Weights of a small mixture-of-experts language model, trained from scratch on English Wikipedia.
Size: width 192, 87M parameters.
Experts: 128 squared ReLU neurons an expert, 2 picks a token, a softmax router.
Below are experts of layer 3 (counted from 0) of a mixture-of-experts language model. Rows are named router (the router's row for the expert), up (a neuron's input weights, with its number) and show model dimensions 0-191. Each number is 128 + 24 x the weight over its row's rms, rounded and kept within 0 to 255.
After each expert's rows: a language model's description of what the expert responds to. This comes from a sample of Wikipedia text that the model never trained on.

# expert 49
router [ 98 100 110 146 119 122 113 107 128 140 143 172  98 108 123 157 108 146  92 157  83 157 157 133 107 126  67 155 102 147 102 133 140  97  95 151 149 120 110 138 130 109  99  92 136 162 151 135 137 104 160 132 100 123 161 111 156 131 107 103  89 160 117 151  93 113 169 106 112 139 155 108  96 114 101 142 142 160 124 147 151 134 124 141 101 152  94  96 138  87  94 167 155 123 115 163 102 120  92 169 117 151 131 108  99 140 120 145 123 127 114  96 108 171 110 152 100 123 105 137 151 108 128 160 111 153 145 156 114 154  91 158 146 134  96  99 103 117 151 114 139  95 168 169 119 107 119 165 113 159  70  95  95 136 149 121 115 154 132 140 112  92 140 120 138 133 107 108 125 117 157 106 113 146 149 102 123 155 135 163  83 136  96 122 142 134 116  87 159 102 154 119]
up0 [154 134 168 110 132 114 130 169  97  76 148  89 152 156 112 151 149 130 136 175 134 140 114 103 145 146 158 106 132 119 146 139  88 162 146 174 117 127 151 154 102 151  86 127 122 150 100 124 144 129 115 111 129 155 119 115 139 150 146 170 104 133 125 122 145 138 108 137 133 173 156 129 129 143 127 126 121 113 131 164 173 146 123 112 111  96 119 127 141 188 129 120 112 139  87 106 144 136 121 115 116 139 103 110 142  88 130 165 138 150 115 173 105 127 170  92 109  78 168 129 129 134 156 143 126 144 130 147 158 139 153  77 117  87 114  91  93 127 109 154 154 123  61 146 146  88 133 111 130  91 147 144 113 123 113  97  84 127 117 140 103 156 159 141 138 117 156 113  95 133  77  88 111 157 102 167 130 103 106 135 129 152  92 105 109 119 166 150 128 129 153 110]
It responds to: Commas in lists, numbers

# expert 37
router [136 136 127  90 120 115 146 134 142 127 160 151 129 116 131 118 129 175 123 159 112 147 122 149 124 130 172 147 183  99 143 118 135 118 156 119  89  84 104 151 159 125 135 110 155 192 136 102 163 140 119  90 106 103 119 142  84  76 145 122 180 155 125 176 127 136 130 148 116 143 151 141 113 161 124 149 161 168 138 106  83 113 105 147 138 113 130 113 117 134 121 149 148 104 139 121 121 118 118 106 100 148  93 113 115 105 118 148 138 113 134  95 128 136 130  56 135 173 116 151 127 169 122 113 160 135 127 139 115 123 116 154 154 157 115 156 103 130 161 139 123 117 165 144 133 134 111 111 113 134 120 113  99 123 146 110 120 159 118 105  86 175 128 140 165 114  92  85  92  89  99 141 120  84 157 119 135 144  74 154 129 162 122 122  92 169 154 125 147 137 117 179]
up0 [149 109  96 137 118 153 157 109 134 118 110 149 136 116 116 140 161 153  78 102  87 124 124 122 126  96  98 134 122 112 134 152 111 138 130 143 134 101 166 143 133 136  95  99 146 130 105 101 156 135 113 141  62 124 133 131 130  99 126 123 121 139 140 123  97  97  95 129 137 127 140  82 106 135  89 137 110  95 107 127 105 129 141 180 159 154 156 141 137 125 149 130 152 113 114 127 123 140 120 142 126  40 108 143 112 123 128  95 100 106 177 135 117 101 123 164 150 151 138 116 129 164 120 141  85 114 161 138 145  71 190 115 121  98 122 109 129 140  81 156 136 158 126 101 116 137 137 153 132 141 105 132 145 152 133 104 111 137  88 152 148 106 117 127 100 123 120 151 111 141 112 174 106 118 143 105 135 119 144 152 172 178 127 105  90 154 113 172 196 167 165 139]
It responds to: Capital-letter abbreviation pieces

# expert 41
router [121 113 109 134 123  97 151 140 151 130 134 113 123 158 140 127 121 170 109 152 146 127 138 105  94 156 240 119 156 114 135 135 105 111 122 173  94 151 131 109 113 142 127 116 117 160 114 170 136 160 157 172 139 101  96 178 133  96 172 116 176 143  98 146 155 139 119 108 118 127 147 127 113 143 126  88 133 127 133 137 148  95 143 120 142 121 126  95 159 124 142 137 104 143 116  97 126 100 159 132 122 123 107 119 116 144 116 144  85  99 140 115 130 117 122 146 162 172 141 136 153 139 106 151  99 154 130 138  88 136 135 161 114 141  83 181 114 152 107  93 130 108 148  81 168 141 148 130 126  92 132 148 139 140 150 182 117 147 153 144 155 105 137 121 138 146 124 102  62 159 108 141 113  99 122 123  91 114 141 167 130 111 156  94 109 159 107 141 133 131 134 115]
up0 [193 154 117 178 141 104 157 122 101 164  77 131 174 135 119 149 147 129 124 121 152 145 144 156 109 156 151 115  72 120 108  90 114 117 135 198 125 101  89  98 125 102  98 133 123 125 124 118 140 116 139 121 164 138 156 117 120  79 105 135 124 140 134 134 130 122  94 126 123 125 169 109 103 126 104 140 154  83 118 147 131  95 113 122 117 114  85 194  90  94 120 122  96 135 147  85 141 138 126 112 136 133 134 130  88  98 134 131  82 110 128 141 161 128 116 158 132 122 132 176 132 114 123 100 118 153 121 142 132 131 152 133 133  80 136 127 147 100  74 120 138  99 135 154 137  96  82 108 110 118 129 131 105 136 146 107 149 144  70 111 172 103 171 105 125 142 131 137 105 118 153 145 122  94 183 123 146 146  98 156 129  94 127 128 105 123 110 144 127 138 133 113]
It responds to: Foreign name pieces

# expert 47
router [100  99 110 146 123 124 114 112 126 142 140 177  96 110 131 158 114 141  93 152  79 157 157 130  99 124  67 162  99 152 106 136 139  99  93 156 152 111 113 141 132 110 101  93 136 161 145 137 134  97 157 140  95 123 158 112 158 132 112 103  92 154 112 154  96 110 165 102 116 141 147 105  99 112 106 142 141 161 124 146 150 143 122 138 105 154  98  96 135  65  90 163 149 127 118 160 102 118  94 160 113 150 124 111  99 144 119 152 123 126 111 101 108 152 105 153 111 120 102 136 150 112 131 155 107 151 141 160 112 153  98 158 144 135 100 102 100 110 154 112 141  88 163 173 114 104 120 161 114 167  64 100  96 135 156 123 111 157 130 145 108 102 140 113 141 134  99 108 127 115 157 115 107 140 153  97 119 152 136 164  87 141  98 128 143 133 115  88 160 106 146 124]
up0 [129 138 131 138 145 117 116 135 139  94 121 153 132 115 187 131 135  89 132 153 134 150 167 131 136 160 173 106 113 138 122 162 168 173 124  86  86 151 107 152 122 130 161 123 114 130 126 136  97 128 125 131 106 133 145 131 110 125 178 141 153  87 139 141 114 101 120 121 119  89  79 114 107 137 179 138 165 135 120 142  89 100 112 143 156 111 157 153 126 132 163 129 105 111  83 125 110 128 126 144  91 154 169 121 162 141  99 167 109 149 131 108 146 109 141 102 109 122 170 140  71 137 106 120 107 165 126 130 159  77 143 113 132 156 150 146 129 113 144  62 100  87  95 131  99  98 103 139 121  86 148 134 111 114 149 127 137 136 117 112 115 131 127 128 131  99 118 205 125 150 141 133 169 145  91 142 172 104 153 103 132 130 138 146 120 136 102 126 138 153 166 127]
It responds to: The word of

# expert 30
router [124  96 118  86 162 141 149 104 150 138 159 107 138 150  96 132 192  89 145 157 110 170 130 139 127  94 106 103 124 129 150 148 172 100 145 161 118 180 125  92 136 174 167 147 118 142 158 137 137 130  99 108 104  77 118 157 115 156 150 117 122 101 154 128 140 125 144  96 106 104  98 109 130 102 135 140  89  98 172 144 130 129 160 109 183 126 130 170 173 143 109 106 152  83 113  78 162 119 129 112 108 137 154 155 126 106  90 156 115 170  90 168 140 104 115 141 144 146 127 126 103 104 142 134 143 115  87 101 113 142 109 159 175  99 141 125 122 145  96 130 130 125 143 127 125 104 151 110 144 140 128 144 139 180 122 113 142 108 115 145 133 122 136 175 129 161 127 139 147 169  76 127 108 139 124 118 110 145 118 123 127 139 104 136  79 147 149 126 119 119 141 132]
up0 [ 98 143 116 129 144 125 148  80 115 104 128  77 113 142 203 139 173 119 156 124 158 144  91 164 131 112 133 117 112 103 129 102 152 147 162  77 124 105 151 134 106 144 179 104 168 122 163 109 149 121 120 164 139 106 136 148 151 115  92  99  86 121 119 141 116  87  80 121  95 122  97 144 115 148 136 162 119 152 158 135  94 128 145 125 175 139 135 162 116 119 138 144 151 139 148 140 136 116 128 138 146 133 134 119 130 121 127 118 194 139 158 162 141 136 144 119 152  90  95 136 152 114 135 116 152 131  95 124 109 137 144 146 162 145  96 172 104 115  94 164 141 152  88 128 135 148 163 127 128 164 147 144 180 126 157 143 136  86 158 143 115 115 135 102 118 111 136 127 102 127 111 152 143 110 156 123 136 139 149 136 110 100 124 123  76 165 118 140 114 127  67  95]
It responds to: The preposition to

# expert 5
router [ 99 102 113 147 121 124 113 108 126 139 142 177  99 113 129 158 111 142  90 153  86 155 157 128  98 125  67 160 104 153 101 137 135  99 100 153 144 120 110 137 132 109 103  97 133 164 156 137 135 106 162 132  97 125 162 118 160 130 111 105  89 161 118 150  96 117 168 110 113 138 156  93  97 109 101 140 143 162 126 149 150 138 120 142 109 151  95  98 141  72  96 168 148 121 119 159 105 122  88 172 114 155 130 114  98 145 119 151 122 125 106  95 111 160 103 153 114 122 106 138 152 108 125 154 110 152 140 155 110 154  91 160 146 138  98 108 103 117 152 108 143  90 171 168 112 105 120 165 111 162  74  98  95 138 151 123 109 151 135 141 108  94 141 120 138 133  95 110 123 121 158 110 112 141 151 101 125 156 141 161  92 139  94 127 139 134 118  87 151 105 161 122]
up8 [158 120 155 146 133 141 122 117 117 130 147  83 162 129 137 118 155 138 139 121 113  81 103 155  94 176 136 121 171 100 111 147 117 130  62 116 123 166 140 126 121 145  97 107 140 114 125 150 126 106 127 107 123 141 135 157 117 162 115 117 156 153 144  89 152 137 139 108 168 136 151 113 104 159  69 117 102 124 117 148 125 131 159 106 139 124 145 193 164 151  95 107 124 151 132 107 197 144 174 129 224 134 136 144 139 102 128 128 140 141 138 113 136 116 146 107 144 103  86 131 115 126 167  77 141 120 121 113 123 110 154 122 132 138 156 117 122 121 130 158 103 145 149 127  96 135 170 129 123 140 152  90 108 138 144 163 126 131 112 135  92 135 121 138 136 101 152 133 141 118 108  93 117 102 163 166 112 137 127 108 154 125 127 138 164  99 145 105  66 162 120 155]
It responds to: Commas between names

# expert 48
router [106 101 108 146 122 127 114 117 134 136 144 173  97 111 124 160 109 144  90 148  83 159 153 127  99 123  66 162 100 150 101 136 142 104  93 152 156 115 111 135 134 113 102  94 138 166 148 136 131 105 159 139  98 120 162 111 157 130 116 104  92 157 117 151  95 115 171 105 114 139 148 101  97 109  94 140 136 159 125 146 149 140 123 140 105 149  96  96 137  73  98 160 151 120 115 162 107 121  91 169 113 148 127 102 106 143 121 147 120 125 108  97 107 168 104 149 100 123 107 135 148 110 125 162 108 158 143 155 110 144  88 159 145 134  98 104  99 111 157 112 146  85 165 164 118 106 119 162 114 165  68 101  96 137 152 125 113 152 132 144 113  95 146 122 134 133 108 109 124 121 165 109 112 141 156 100 123 154 137 164  88 140 103 122 138 134 111  85 151 103 158 120]
up0 [151 149  92  74 113 137 134 117 144  78  74 122 159 179  89 126 141 121 135 117 142 131 146  81 180 107 144 119 123 105 157 157 162 118 139 154 130 128  78 132 117  98 140 132 137 105 150 125 170 114 133 142  94 143 120 103 121 114 111 120 158 118 102 164  90 105 108 123 148 141 155 138 149  99 113 122 107  99 127 123 144 144 138 139 103 110 150 138 124 193 132 143 123 138  98 116 135 169  98 108 128 139 116 107 137 140 139 129 114 168 132 156 152 125 130  73 111 107 120 118 116 131 117  87 112 114 120 127 103 139 101 103 131 152 150 114 120 120 135 106 138 134  91 117 132 161 141  93 110 125 180 106 127 119 110 142  96 120 162 173 104 102 119 167 126 108 145  65  87 135 137 126  82 142 127 134 124  92 112 124 184  75 139  86  88 149 123 110  96 103 123 152]
It responds to: Spaces before numbers

# expert 3
router [ 95 103 109 147 120 127 115 107 130 146 143 168  92 115 130 159 110 145  95 151  82 156 157 125 100 136  60 157  96 154 104 137 134  96 101 145 157 108 116 135 130 111 101  89 137 164 151 138 134  98 160 134 100 125 163 111 162 129 106 104 102 156 123 150  97 120 165 105 110 133 147  95  86 118 104 142 138 159 134 151 143 140 119 141 105 148 105  90 133  90 102 161 153 124 115 151 107 119  91 177 110 149 131 110 103 154 121 147 114 135 112  96 103 180 110 158 114 125 105 140 150 112 130 156 111 140 140 150 100 143  95 154 151 135  93 112 104 116 151 110 148  90 169 168 117 116 126 164 112 157  71 102  93 134 146 131 116 148 135 151 111  85 141 123 137 132 105 113 128 124 162 106 114 147 149  97 120 156 141 167  84 151 106 124 148 130 117  82 151  96 149 106]
up0 [175 141 121  83 107 111 115 127  78 123 156 140 117 138 129 131 146 124 145 136 157 161 182  84 100 158 161 140 157 117 146 126 148 162 120 143 106 112 122  93 103 114 111 132 125 161 129 136 165 152 116 118  72 127  96 125 129 111 124 166 111 141 100 136 132 129  74 133 133 121 130 121 139 120 131 150 168 108  84 106 106 198 135 115  89 135 178 143 115 135 118  97  97 121 171 132 133  81 140 115 116 130 143  91 186 156 107 121 145  85 145 135 136 118 121 152 124 121 151 136 117 121 141 121 131 127  84 133 161 145 123 181 106 106 141 108 137 110 114 111 132 103 134 122 122 115 132  83  74  87 145 121 164 115  75 119  87  85 102 116 159 136 103 143 127 113 157 105 117 106  92 117 106 110 156 137 133 120 153 152 141 137 171 120 146 113 110 108 160 139 114 110]
It responds to: Word-final fragments, connectives